Below are experts of layer 4 (counted from 0) of a mixture-of-experts language model. Rows are named router (the router's row for the expert), down (a neuron's output weights, with its number) and show model dimensions 0-63. Each number is 128 + 24 x the weight over its row's rms, rounded and kept within 0 to 255. Numbers have three digits each.
Before each expert's rows: "comes before" lists some tokens at least twice as common just after its tokens as in all text. This comes from a sample of Wikipedia text that the model never trained on. Tokens count by the router's weight.

# expert 12
comes before: "0", "9", "1", "2", "8", "7"
router:100110147141142117121124126079132164151083165119152123175126138121142135083109108146134124100124089133129140150123137120107117098146150178167116054128151070157127100074158101120101167109120143
down0:158154120149128117115154130119152163135123126152117107150123163155081149096190112110102102131129099137154137115103128130130150087160101129140089096137125107138132130149127066105126126108134109
down1:057120171124181136128147148132156135118108111140143142115130130115150146163130118094124126121168126145112094146136146137094149099164128161116165112103088114132095089121147102143172123139122131
down2:146157118101102179141069143110113109141148111142105120123133094150155108139101119118107079112124137119130114118152122118154166138155149177157143125129151141139108141098115151166087113117136104
down3:111105132096129141120129080120126146129087155130106117149110129121103165099116141126132109133112065086147090140152093141119103112102154119138156127140182118135132174106101089120132149105114115
down4:126116112126094120145126138084147139133131132092115168151199156132138110145146142144121066116156138088125156112143094149131162122107096134182117122158098151092114154150157117123122100141095150
down5:090117095133115110101151085108142159156074152126085141129148174130138145130186084141127127152088138181115169135168133153176149105125139139159118126163137087107141121137106183121116119143140138
down6:129145084067115150133132122105104098125163135130125140119139131104120136151123150160138128113097144138151139124144129162118113103152148102102191103148152146124125142126125124116121069122095146
down7:090110108101145145143141150115107129092093170144124104173145133161116101152143160110104127129066138113112111118129125093128130146107059114151141111127122116114120128123106181121136132122124153
down8:118147125149124082072115101151149135116135128131134171122109100085107122135113132123116155105152161114137112121160101157147121138134116109090142114169141116125160096113102113127130125080118126
down9:100161165137147150166124118104129137112090116172106102099168120126136145101080127137162131138145144165132130124123092133133126111183111167117140177137121158178100123082141083103157139130113154
down10:132126136083125148095155132144100116140146121090115111129111151149145136126173129118159140132139120156111142148151141081106148118201130125101109135127142139133088098096134105114130135134158089
down11:127091179101141088139159122132165155142118142151110118129099110153092132091094138167135146109207115092099100145137122184186152139126153153104135134147160145160117121155157142140111176139141127
down12:136149160172144160157101127188124133121160128125138109099107113139142146131139103123164118134151159131105069135128128075126168145121118106146150142108115132118118145116139125119138128082126129
down13:120141123142142160130142098112135135132140149126122134111113123104121136141127098166143146153134138148129147152148112123148106173118154122121120109157164139145093164148101104146143115137158135
down14:173155084096096166140091149083109149115152112135125092132130131149125082128094100173178119131158146138089184150150132124133112119153084161137165131105154120127127128138146120094128127082104157
down15:121158132135116098145164102142134159114133152177126132109122122147129123138122126129110156101118138135145141136135104124085135106074142072125130118118097150105133136123159112129145143134138177
down16:141143131134122142145096140133124100137127110115081132133156115124144081119135109124130134132106134093117122088087166122123108135142159152146125158113135171085156184129172113083115114157111133
down17:135152150173120127121157141123109125145105184128085144132104123155149113152138141091157116113161140108135162159116116117153132153098112127147127141153127111116168162137103116107126122133112118
down18:152158092095131181145134148124108096112133170171136130136112120119158133151130101159132097155155138166095117111119152129147134130134128133126111146131131124123135132120167119115120113128101159
down19:092126097137107141125126112155126091160116092136144125128102125133141134137102140142126161114156118085134087128109108149117143112071159111161117109141140121142121142167126104142159147152117116
down20:143144086090140072139151145148147137091134154122148130094124128125122109130175120099164136127115129151111140194146138138140127070164105103127133136144138139143103137135144069084149147168131137
down21:086125117136103109143097110115129137170144131119144154145145158107127094146116134134159150129108122138166139108115152140093136157099151193134120122136121151143167126119110106114062143108128103
down22:092121143133149128123112143102143123144168095124170130102136131119135100157117122085151121143146099151179115144138141115138153149100124141115097085123155101118122098131113172164132113110126174
down23:088164132120138096142159111186117137125112108175125113134149151112138167169099128162122105119175152164083104122149110131107099131114112146108132144102111163155171133148118175173106124129124159

# expert 1
comes before: " the", " a", " his", " he", " The", " an"
router:108137133144125139129149138081123122095114123108125090135146130124130127056121114136116143132091051109107148121157154113121156108121115157221144100136113136176122117120158100131136165095104108
down0:093105094101095115157094133149111132134132145146094179108123171107123118110092093100160140134111137164119147129093122137106106147140118152097108123121138130125130096123121155086087155136095163
down1:132146107159161129107151089133104081144097121133116154128142107125140138085124148134095140138102122183152143167140126137093094077120130146150137122127094125124124101103124154138107115137128080
down2:112152153115166114160184096133162116121109134161067132137169137174132155119107115165165168110126089148139109126089111154112134144109157128167129149097174165118127134102130098125115105140128119
down3:152159190149135147133152124096141105105135191137115107105112111099167119137062152145127147114144078096104139141155098136098095111161107126156111124117144163144091115139131105113121126113142150
down4:129113145144154211104117122165111128143107097091159102085136119084131111146152097156131121112111178130139117140166081140138113112148129131104131149158131094097118128138142134131130124116153118
down5:127116084118132092122172139092119147120142127121124140129142167152108169088118112168170127120135155115157116144134153105132099139097094106197116118131137114106155179165112124124140097108126137
down6:098115118156125133183091156117104127141174144116136149132172151098088085129146130173119145126116138092156109130100148119076098141134094145147145138093088119104116136102115168098113145082158147
down7:120122181130146144129135091083173144108123123126103131114116127152148083113104142123119123102080130133165140139141103171111153141140098148136128100144147128173109136124125114144140106124098089
down8:076099156132151117146124155145160144181099125118105143121140156093128146147110160137117135158136123114146114121133102137159090108141125109098111140138111121156114126133132082127122149166106140
down9:091111138156102136167132086104132156094101131136117144137117144125158130103179127135174112123119124107130162139150144109122118089147142128189173127159126124146146137122150167117077149133111097
down10:119140114122149109091144161141062149108125167125103158148183131145122123146157086123126146118152130104111124127166161103108167160117142138118130166122148137133116108151131177170131102139128130
down11:150100093109130120135134102149153127152125140123139102155119152103111133172081156114103085155125122095117128135139126154166091070173122179086119113152164119115144144110175153122119120151143097
down12:125105137124084100147111113132137137136169130139106118132134136131143175159110111094136133121123142122094138111129151123098131177084107120103127123110188141151058064157119077119127113123155127
down13:124138156112111177114096142130158131146140100144168125121129110108142127158126124122135114128119115107144126156143172158100110191151150130149114132128119097122079105125127096167092143147103121
down14:110139103087132120126108124117086155114082176146143138179138101106121122105115128116117112098104117114144132124145108107113098137135164136148156111157150097165125128148073096134098143121130109
down15:125114139106166126132109144116108119133136152118125093131159144137111152154166118126135091087145149122085150136084109085160130164136077171107101161132150116064147136118129143147138133123126172
down16:120113135160124139120119155085167136140140133081144125103106082092113109125110106134099126120185156103151089116164102140153141128119169111104105129158170100129123132126134095143134135114121141
down17:160123126163094102118129095110128089091118130116140146147124135132138097115110173117108166129105149110117122115098082138116124144132089111092127108130144161103153142136136130098098137117088092
down18:103173115130183099128142157115132134111129130128154107130104114123131099128113151135151138142166148106146090109106076124140176158190151123072119154098135114145172106126155118111077159120115132
down19:164152181122124139134125120099158131134101094176124096123120153168114107128081127113129125133162154128143087079122156121167155113146119146096140125163125166161137138142094141121103108125162143
down20:108149167100144169140121118159117142140153129111190151137137117131170134131136137152105149134158132100127102100182087130151122144151144111105110104144157136125137162134157135139124108149081145
down21:157155074108111104131122148134140116167160122120133160144134111131139172147079150117117127151148100118115112156158125139127139112099146113134161129090100114188150127133071137099125081111122127
down22:128175141116105129151078142100126092104140151167133138113135130152137138126127119133124147114124139158083119128144085103094160121131093119152127161146118100129144146168063128095126125072132104
down23:147142143124109167149084124143115113107156112196103145128135148109140135133118104105144184113101143138086122130122162081116114140103093110112166114096115110151131120107109094129086159133114129

# expert 10
comes before: " the", " a", " an", " his", " its", " be"
router:185119130141099126118114149144119135139144142114110122101157152119116144135106123117119146163120096109104165113127134130063097161109116117156123085135113148129123115145142102119131121152166120
down0:174089134088114182168153164139171110137137122108129126146140114141161083119181122141126150122136098090130069122138111091141105128114148112179118137118099107143133114141123167156122149120165135
down1:130147131129080149141116140105142131132153118154166102131068152141112108126093146096136077165076161098136109104146149153121124174137081139105144088091164118131109133139139060084151122150110131
down2:124111096134140166134167169155144083120191111164121166092157145085093071150095077130097137109158122100125096110092110147130131111162140131091123133132149105078141106130151090112107125116145143
down3:109169128161132089138162143110102145101153138149101173140108136132120167126163104090107088187079206180098150137115162124160140110132126093115157122144128123092127145122148141124147142123128135
down4:128134137098166155122146182098161113097107172135123126165116162136120161076137144138146084135099107161138149122107101096136138100096091107201108167148156110102169173140141138096101144144125116
down5:161128131115134144154089100140108136125121107157126160128157124156167156133129097130120156097112133138152145101086093123126156135147104119169112127111139132161112115161114107157131113125123116
down6:127159107094124161141136160135090088134103122112128126116138126126139099120156100139123099161076147100134095155138119057132127120160115151134117119106157110174078117111084176142112144119112151
down7:115084101100135135187115122114136120124141130104097109095101175104119101142144096156100107110131114093173148122131137132175112132105109132134107166086180161156103129144135119121133129148118109
down8:174114138109112148153174095115134122124130140114113108126181084152144113104141099104149131109133126114130095147086102141148146140144113166112170164112107120121102093086161113153098135124123133
down9:120120140145109143094119102167092150135117130119156130132142187099168090104156159133114094124130189145156139121129138091111133124143152118141113140104124113105153147116125142201090136125133145
down10:135131149154136181089084142155151112120170076132171127130171152094109126145180111134086125119108117110113135127139145067103148128175137148110121111133115121134117080109120124117093137153142097
down11:157123171120131099114110178086136179108115153121072137115110141140140135139140109149164130118127127148093124115077137105132147101118100130130137100132094118129133093128112152130120166062113131
down12:116110171127140170122184124190123124126145084132105167185139157163116180144105104140128137094122084153134111148121137132129142139167141084117143121113172154107184113131128115147148158117148115
down13:144170115110085131085129161095139157131161156117140135108182118171126134093160099126068129139112155136127103171121161135081131172116155122117160114144126128128168113119122147093159133112107117
down14:107110100113113161082120126161105126145123166109161124128172150112159115071136125097120077143133150125137097186133136141105088118147108131168146118142103092094132204094135155089109138136130168
down15:146088106123155208128146118108136112093141144096128123117163148111148092108187110162136148090173159152138079161121085124135103128122116175111184131137153141084154132139153128141130135123133132
down16:118176116068142153124134120120131169100148087117083153133126124128134124154140076092107107113108108111149117135129126133136103090095155141174117163140111128104121134070171158113134127138101091
down17:121119109165142175119178143083104120102141131114150107139097119155158121150146095150134133107096140181100125126145085130112146110129149153137149168096133119114134174173159148122120147135075144
down18:118149143132094194097146123159119124104149129094132126140145107143152116141107144099139137113122108104105125162180137129098129106170065158100104127114104130154144169103123171127138141104155143
down19:152147093110127154141082131144150140161114140114145171125168135075149133141104158129164141145140212104167114111105122117129116131122115107134133126124134094134157115104117114146108120124182135
down20:142123124120132161107096112119106106120140100121135100151119142147101138138133132157136102092111168108099140144132152129138164138133071151126086156142128134118083129092133117097121103129166125
down21:136120105150149138106161136129169130152106128118131119132150076119175118122130087133122125114112102092102102102177134116140133146116124121119117152176134133101077123139142164092082117117121141
down22:128156123146119059092151138111123113182096119099146108135131148143142152144101117127128116095136107143104121137121095088140142113138178121137118109121131105103137157144096167125128116104131114
down23:109108174094209127117123121147114133125153126116121094138136113093123117127132155154124119149166163152141180125080102084144094120133107105116145132150143091124124161139131108138112153119120112

# expert 3
comes before: " ", "\n", " —", " L", " +", " W"
router:102127119142114133119121135068074135154164137093161135098169144134135125145180130151114096119112131129118137118148123128129138119110103138146119135118120123089112167123125153141120128138101169
down0:157151133161164137095145166119076128095101124140170153138125159122118085120145119078091101158114134116145117093106170071114144119146106104193106140149120102089088149127119137122118151160119102
down1:143119061127120137135138119131120113108104083168101152124150106145136103105151144126124116113094185127163114140091120198111098153123131102104092114123122100113134108135151141135108111132124112
down2:087193159129122136126130133098086181153125101138091121100150116083123088138132125140120118126138107150142127112116129145133152116147123126106160118136129112126108123138155131126155111124101152
down3:122128163085156116129132112129091132096121149180151143083125119160149119102160131110092139154113180142127133144140131118116153160141107153124130090136196143128129119120098117145141133119138126
down4:118172149119139106149095107134115133131086122115134150111112105130095113118066167165108128130135151146076124102157140126142155132133181137151123107107127125160109085104122069098099118093134123
down5:094143116087168121102109186102102124122125136157108114147121158108138128110100142122106129072120166145182124122096121125154124126150125126077098114133158138160129124173106168153108131139124134
down6:130103096113082104128137146092134170113147106146127067130100129109114132128093112126099096129137116094144126111146144124144124103106152105112125071181126154141112163116133097111141116157111121
down7:148142123116148162156093144145104101174153068142133151115126141146097136127158123125110129114083116159151132126164156068126141171120130163120147095113098139171114102144080125134112138128106129
down8:118128161102149105156115098107114117161149128138142104134123123145123118121141070169149181171117077094150143103124121119115153107113107099164151113118130101163064100122111137164094136089123101
down9:142162112140118131143160161143104105085092149126146158148096098102172121103081148139094107116151148137127083170116111119136144138153137154142104150127170184115127150136129102187110105089116098
down10:143100142128143196126163131159117121125149120108104098161134120112118085171147110118107097075138123105147154104163108121158077127175161157155123148119127143153101132105139169162095094096108135
down11:111137094131121143165152167129122074157122170146123098123115126121101098112070143126090105130122158093127154166079172120103155173123103075138104125126114131119127132159105097145123109156127149
down12:108096130171150147160107136131155120155145149101133126170116096131089133109107137127125171108118150089104117146158110114145160167131126173088141109131128129123174148117141109113123162106155119
down13:146156154146124125093125165143123113122105111136118123108102114151166143165131182167132120092114118148120128093151131177150130135066146131125152166118148126111125112156145121131136107152148158
down14:159140087135089100124108139135100180130129108139119150123120074154110113137107108102114114156116125114090104131144139134095122159136093167141115137129125119107146165094170139096147097123130133
down15:149093120097147159143142138165134099153117133124147130152130133104109131160103149125115121134132156113077108150104106174148136139127135104129132150169112121130164128082140117158160093146193140
down16:144102164107074129132165117085116128078096122123103151102071101132086144130119109109125170127112095128127130131120100106092117159140117132162153136133147156089100161141103140131133132152128130
down17:130147178162127148113128137127153117115165147102141122119164155109102144077165153132142136140157124138151102113120114141157156133171119120145089169142147150133163103151138133145146183098158089
down18:188149164144136123124092143094142141086070137114174113135153135157118156146112124104100087151153118146123163150123126139187136138158125112142157118160143160128103113105144095109113138076102114
down19:144121137080113145128144110161128108149112105146184141052132140136106070128118154141130175129098149142105114133113134080108081137163119137146146117108129146155105129118117147099128112092132104
down20:127113138114087102147103139169137136124149142107122153107150131134159126132084139129121137102121116134129139168139139086163109121139117106110135120110100122153116152107099133135113080163135104
down21:121112112130136119134147149089136096121137135164149079134134126163145130118120102068110148112106128134147126144130109113146132132130119137112144133110163114089094154118163153082179129130152130
down22:107166139115145164068102125133151137092146136078098142107140127159099129145149082164138095159145148104148151119141077105146123079107079137166112170136136094135138130114126100151143116124141114
down23:137185146120115140110114115137133117111105120153148124141150121122134127152117135104106158152105137146132158141149114145125108097156123114145159107110158169150177099200079123133124142126129086

# expert 22
comes before: " ", ":", "-", "=", " P", " •"
router:140139134099092135116147139087166167123129155116126118130090109130128107150134130195106116125095141124105104131114129143144144126155107094110102090150120124107135144116197094113114155115167097
down0:125114169125192149142120136097161096085118133086133118137109086116161107095140139161107151150132116076088150110097125111118155139146103125116113155159161120155147119149149135122140190121168096
down1:101117114131137112093101106097145119119129145106110085132132140101126184129124144128160110176110129148121097130133121122163164142097102117104106151112131141122141113131132102107145102107161173
down2:138096113088141124149139122154100150161140168096129107163128075112150124088105127099116136120117157109108126124113115110108086147114127148138092096160121106092143109089145148093108125162095114
down3:138075102107097157151154164158157120127143143126142104110114185168142146128150133171099124162106181125091143145113149138135111093132119134135139165145144126144138152111176140120113104144150131
down4:123151121099143125131121119156144169171128126119094104145136131099145100129157156124106098120149137145109114125080124122136121126069104126136104122132122110141097171126149110163093143117152143
down5:131070103113125118099100156154098119110124118146122111152121139096132165159113137072112096100145124133119136121091148084119121083104125098111115119129161088098128122133143124167151119115082101
down6:110122144143142185112085083122175133150124120116136125177119169084132127155109137129076124170156106107111161158117098159130103129142151126093154099135165100141149131107120149117152166147101066
down7:129151143121151104120115139130135119120101112100127151125160104118086157148070126146103128149174088146115156056122118141101143151121122118131135101119107105166096124150111136127125084121141132
down8:105104165122154132131109099154075094135124122137166108162104102091129079139095145136167158104125141093094158137129143122099149113128138126157124127137156117078137152134138145163172155108109152
down9:092142145123189154125120118114168140119132149159105158112147095172126139153106116166143099149107135161124099097150095141121142118144108161121138133116102143115164148107130109095167087119100129
down10:112124138133117184146122175090118148131170105113129133152170149148158138120117097152125129176135147130107096082140157127124127158101121107152100125110113139083140148114120122123109117118121105
down11:136132149128118134104115116101150152154181120119162127124128116149105115124117149093138137095125124169111115157137127134137137149145104102178125119109175158097117105128113146131150089116152171
down12:127099144157144132110114120112121109134129115104117128161161129081084134127135123173108175088128068094138179137150119102111100118130112124106173141108096134136085093157161121096132107117118129
down13:117081123109141111173144088121162088137136098150166158121121155115128159085164153161116095150137139133147131124073129121111147130129101136109148144160172125159128138145140125150105134153146121
down14:146108130150120076121107117126132141117104134148106146158093136091108139148083151098126165113133108114158149143147138160145136121082125131097137133112127177123157146142149102145135116141136104
down15:112143074136156139157111129127071091101146138172121140147143148143148138094153143113141083118149110132051134145142122131116159106126174144143110132136116127155155149143111163124136098093137155
down16:105129103133123137115098135101127197112119127139169157158131101103127118135129111102116130090146129166142117120129124148126093130153138105116107109176113121157113152157119148141120124128073099
down17:123126118158153148152140117139146155103106113139187102131154135132110122132098152137111119114144141121128112163170124139121088106107147137113139121169161137103140106121130124105123053142106122
down18:099155173107116128113111121154100150088133168141137140124121116105163150139137133095139087159122119171116110143100131154106108098120166135112098065123113132122134132086139163127118126144102135
down19:088113091142120127111106118137158105157096142107126155139125146167145094097080121167110160138123116115137155104103135126112086136156167137142158105164097177107173109127102122122182137120114092
down20:111117120089143114149123113105136138116154102167103063148160135142151100154136127091123136163102161163135164141130091144154119163106109120081134141090100141125084098162110092100123120154169119
down21:136118149161138115102141126126161162133106158121096092107186112128109094141129104113130124128101116095121098111174130176105172101146102111141098124143186159089165179122126104114126103117112130
down22:093120116156143083118116163112064146131156111159125142155150106104087134114111106088114128121118121150121141117154106068148148145105138169143141096103132146140134135135075138161136144129149133
down23:089151124097106121075128146090138153140116120130127053154132120120133114144116124139185157137147144105134116086182132127147129124155145159149164136139157135125135130137128131165158157116110132

# expert 0
comes before: " the", " a", " to", " and", " in", " by"
router:103178122113120130133150140085103133105095117104129124094174120140102129072136098174117139150136067088109106125139151122150184089110184152192144083134127119146120130118130112125150141127147102
down0:114141185130147142133139121137104112085131131172171128126121098102111103131141102166131132086138124101133132130119162139127146090142122139139152120136154116132099184082120132113142084107149134
down1:103113090116138113105123131181100150177146138072115133129150126147098129142139147145086146124142115099109099142127121154156122116098104155125134128100119121140123150145138112097172093128174120
down2:130136141101129141190140154158158108117118122126114135097135139144122135156098139093121090135151120088113131129116104146156111135149150113105168143116099108090159128084136112142133161143113173
down3:135177142109123184129084109159157133086153147159117123138110100150127126142113173106116130104057089125102138150112087136109068174107131102112133100108130111153147121111087096152171117144134161
down4:127113135120137111098088122139127154163136154132140097082112104055173175137135129065122117165129121189119124148134136107156138090109146112152112097110146156146112147138103136136094129106147151
down5:124087182104138081170108115112156156131117111110139158093120128128131116120144143086095140120195120122129081120118110123117102142111107121145166122143151111139102149177107060174134145100140143
down6:143102132124138172102098081131120139114115131133122191156092153067183123131080138182111160098116141151160132128113103142171160126104108111112115127156126124109139128115086110149098123125136132
down7:136140156092140156137149117197113167067090116112135131149127101112128134140105117121092126143146141101110111081090108135133166123113122123144092142122129114139118124111117141123120148155124077
down8:086120128160150173090135129150097153115133093125160106099117122104143073118102146123141121150149162123131130109132111068161122081122158126101104118100100122103134155108137155102103142154164128
down9:129165170105097186119150128147150095093111124137117118094123090094160158103134160106152158170139137135142123125129193125159153102123154103105148121103103117130123125107111091122140135138131146
down10:154116133114115142127155121083087099119130151143125048104120110138144132099115122138133107138087126161101142115126142112152155064137111147115081107156126115174114133122112131097173130121183150
down11:115116133181121138150111127091170104134103146122128148134103117147111117123089160082096157155149095148088145111113160149093142119138142127148109079127117149152145098158108124147130100111120146
down12:126162120159147123161088116106159144079145102114140142147141127156139082127136098123117114119144083121135127148083127169138092131121114113145140126130133114107123134118097101154171091166112145
down13:097155136103147134111174138138104124145162141107109124100140152076071098111141151103170103144151140155103126128131138140137085126145128117173148149100166140120114120184075086132107143101155150
down14:152087105126107133126127146149098118148125098135147158165093117091127138110091141087134116118139113124142143098136091124115102088103164099171101114106119127123106143114113120185091119128187097
down15:124159158113115152120096149149130103103109135166143122110108116100106099096124148093127173139114134131127150089119147155133151139126154111125162116148164141155170137128142122100122107109163133
down16:170158101105156134163121152137119128125150113129141075090139161139149106160122135137101141107110149112085138132131146135160108130144142139136092090129106127086127143130130130101099174113120139
down17:145141122131120107145117129104131115094130106151112142143098105138128149064126148069113128103121096100124114130145171138121112095137104138163071112130105136126125119158103114120133116169162109
down18:132157141154100150097165161121110103144101146179109105114085084131107120093106100088108143110107126124141107137110193135119139123110178070150076138132141163145121099127094098109121122138116117
down19:141053121125120107152106107109113082125145114145126107159107170111130134130149113152176060144095125176146142124105155126100117149123148139088147135141097102146151144137118124156136149114120143
down20:143113145160120110134102093130154124077096170109140108159134092125132161101098126144124111149152161156151142123106148101115133148122091166139146138149154084092141134167079085117104111099156130
down21:138144129151168152120149121131148113106141144133143076108148163120121095129144137152161137129093130121127127113124099149122123115152126115120148119100140073151075162111108154126134102143144170
down22:119101151139162081087149160095142120054104173079129127119155162132088139131119107173133107102154141101117133085121128126137091113091107130094125105142127113141117127116113132107159118119151124
down23:122159074088138123116145124073114142124108131134079124112125117099109124114120084089150127121134077137141107146176132130122134136128137141131120095148095126119157110124107134115138149103118151

# expert 18
comes before: "0", "9", " |", "8", "1", "2"
router:131131147116145128126127122099154168134144123123123112121153110129137132154130104124115119086147142114117108126118122127095094082156170092129123051141131142139121109069136094095142153124097147
down0:119133112086125139130133139091089138110097119139142154097154147125183124121156157132118085138132141138122139129127111112124124152176116120140119145134120090144171131180156126106090144099156110
down1:123127129168127103168111087132161115140139113153150144138130091087164091152146162132136133158106121125137117120097149124137166173093153100098104156148120131079132096140110169181127134171147173
down2:153125089131149168118106161105138131127137109114141127177148144118114117112110091156100140127108108144081098124128163127106153104108156128125106094146145065110099102113158167157111109130139120
down3:089132128108072146123150124146097107145151120114141115134075128098091180096140158122094092131179083102151091105136134152087135127140116140133152064108148126141132113156124104142178162160118153
down4:126151131066154124122112161085122111120116201090146158103124130144197122127163104117166141149176156145130157154109093117131108095089138116194141154138094113113139158098147152143132137142099161
down5:126149130128164134138140143109139132134120141104121105120133087109146148143145146151124127124139141107127135148143045154115132154197154107192161161130164104159130125141105159107126124144135133
down6:119126074120136108153113138098112115132175109109115114125165114130107136126130136152125137148106124135109148138121140087137107187124153174119144092103115141175128167137083139115113120103117155
down7:111117170163177137091168097145118137118152160130114116133105132078148085102131143133120126099207119119142136136122131096122176123120152125123142124171084125104117115140146130134108093154104123
down8:123131113163099178120102132112089126085134124105106141135117131112137159103134069159163138153099100163124128143110170105125107111124107128123127149109137072114105117115096089120146125132123153
down9:101090115147112126140129142123123139140149162138088128139165124146143145118140134110132144172144091159158183139129132084099123128083095137103173183139105140145146114139098140121145141106153151
down10:145126151117126130060188112143159148129122148095120105157124112140153139126120171119128142140132111109129072151142092138130119163147124141181119130139135124173153133098112139085167162157197139
down11:091149122192131137128122076124119107126103132072131180138144164133162109101098134158157121127151123111165149135127092103122125110088156174161132133118126117112151132133134142134114133122150163
down12:157076084151074106121139118112106117116109139117154115071152168137115145091150127129113095153155122104147119160144125134081116157107107138166118112096111127116104148106169138130124142151141097
down13:124143143099131122143145129120097114163133123140127139139108116124136128169131131121144123147126106106118125177113130137125148149083087124127132108093092127143104110143142110175136160140105153
down14:160135090105145125120085134118115115147160165168134135140165120136136117154140129123104119087149082113179134114140170120114093122115088141121132143108133126174149100122144146121109145110126144
down15:137149086118105140127137093120120131092127139134163130153150120161118154131152164146115116127123126125135113121122151146166109132134184107159092114102144143174105141139113085157122110120184139
down16:074155124112136099150131144114130117143103154114138102170166126148160107149064174163165118142096160172149102135121127118176090124104109119118126138143110116101139154124145135087137127172130128
down17:119142115127118156129104134147122103087111138130134142143124098100100126121135118148112124146094088091126111122090152126150116129115112082112117138172132125115115172116174121118086120140144139
down18:101092117161146126119123111166131164131112172095107151125136183130095134110121112116107181107102148115172132124166167103116134114105116135138131139141142125110161134123117105088130102133180094
down19:135159163111130148110130136139138131131156151159136129152148164120146125137099122169068131099122147128120107117129127136080154136165155181125081127083127110120106143143059103119094116083100075
down20:145197105141127123133142122103125128139139120094146122132112144117111151148099152176137142096143142133131079124120190153111104126125130136135134152123119128154085115117137083130128123092105141
down21:154135124129149128148086110094093127139158090164094145136128074182135128126113090118118132141139118084136125133093154145110110141151119128149110124145156152146152131132131117128125121091119108
down22:139117113122125107157083148109134137093111117144109088109098161119129098122111082154131186132113103130125111113158126091113099141156114135094118149148164152115148114142131160151127166099117134
down23:136132086143130112151137100146122116117112116122145124121152152085172120122115158100171114143157169159122134134102120162183154091169131148174122126081140115137107156134114108116123107158134153

# expert 15
comes before: " ", "\n", " —", " \"", " +", " –"
router:098155135136090131122085125090120116104167140106153101086130168148137125156145130140127138167095098140145119089133118137124179148114116116176111132143112086106109164115131124124124136121093152
down0:143126102092140132136193177105137094117094126119129100134115110148156167141108164123120144099120155125186127128140114161124128119149105127121116118141156136163162139129206121141135089102090146
down1:098097123093134144096190128117136178138145149132140113143097147096112125133147141154113134120161171143123137126112094087116135099162145086108109110170091122096110142137109141120127137162100117
down2:165141122153125118123150094135110135155086107124136156171130130140127135104084199142122140133137149167109095120169161128135141156145083135097124145148136079125117073157099148116082154123123104
down3:147120106147108095144114136102128141136108142144116144132116133091101100104079135095181108151111141154141131149092157121134116131137145163102133151084110134148140120116094083159130139125120104
down4:093111120090092112128139093096149134115107134121103110122085183154125143123147150077106150115132102119148128155146145123164126125138147103145094142152132151148139115157109070151097106117142132
down5:150111123146117200085074103114131170116108102092109151110113132091160116129148135103139118077091121153157127089130110133154098134150103152136108123165144110141125134153102102131140105155074135
down6:137107087139104136159117128120114112134131146135161096121127146169126132148088148132106090123130169167128101175105090161097142121135095107128143123137122050125135100121092143155147117121147198
down7:127109145159130099152113066089111111144137109104104131097118133158117105158156132088084146120111120176130148137142158113126102140110162127103119112074108114142094074114095124084123108100141126
down8:129101149118143120118123165172086143153112099132140086153114121152097108113101137143141154065122124130111170095118115132180144144130086116135132130119084101174127140069106172116141118113135160
down9:143152113141128186194061131152108118169126162082141102125121106118116142135154128146082141122125116137141121138113153076112145153151121122114122131125164141170093136102138103142120148139145124
down10:136129086129137136140099099148099119142094132149099122158117153124133143119186144126177153137121113154134111141074133098141151085062113155130169152101136096128095129150153149149137124106115131
down11:160155139123130119124151135133133122124115138111142047122178150107108122131145120151124092128142186161118101125129099151171178131162164158129101104180106074112132142106137123168133144080135125
down12:165120130084068098142092129100134134098142122104147153148128129080095102112143132141098118094119115109121180140139122125125126107117152130165110164124155147094132124131121104135152159091143132
down13:101151074154100118093152104127138128125150123130125207139113141160111158112113108120129141137158099137125123152087127099154169121101139148115165114117116095110150100097143119125159170096123143
down14:138146142136168147154178107124130115165131150159092126128099129138168152105097110142162152141114122113125109131115133113165137131136124137152172143122117159133130127124082157123098102132083161
down15:059155167110138110084127136113159128160174170136139142122135112090111146121131112138124136136166181177137136147125155096081135150110129083168144128095090115107126115119128110139157186124129125
down16:120125081150164084133082147119120137117116112115146158121155104138105134151144119087082126115146137120138154176091133116089132157117120103167118169138130129150163125147118123123120128144149100
down17:112097118080136163098142103136169126116125140132094139101108079175039116137156171109123115133110158147133121156105127168112120111129144134142156105162131145160159123138147126157136094148142124
down18:124126095116120123179074111139130165144128139143146131145153092126149156124163075125122124165114166142141089098101121095105152083066122145122157121162139102085171157151134117146127113122129115
down19:138129133149104178101113144115096093122138116110146109143085137091128137101122102129110125124145145131123131135126135124129168119158109127169114121096169105151110120112141139140119108126169084
down20:086107122127123129146141104128152108154138112129074113099132129126165170144121132154074159131109113111152125159135168109120096133151134147159150119102154114111112127072107122119135136098117132
down21:135107150143104154170176065127122103128123138083090130117167160152133134163147089113169108127142107117154140129083134120112121150098153099143072100136118180133109121100160128155127140131112084
down22:118118078110168115101143145090120114102079122153119111125127109168118112121139113099129135122093108152121125147128151186149113144131146108120127125087133200129110085124126143135127143165157133
down23:110180138177134102133103148150129132094128135116159161127150170129125150133145076095132143140088123151137118132127165147143119102135094137129167147144112125167158115163112099132091129103094145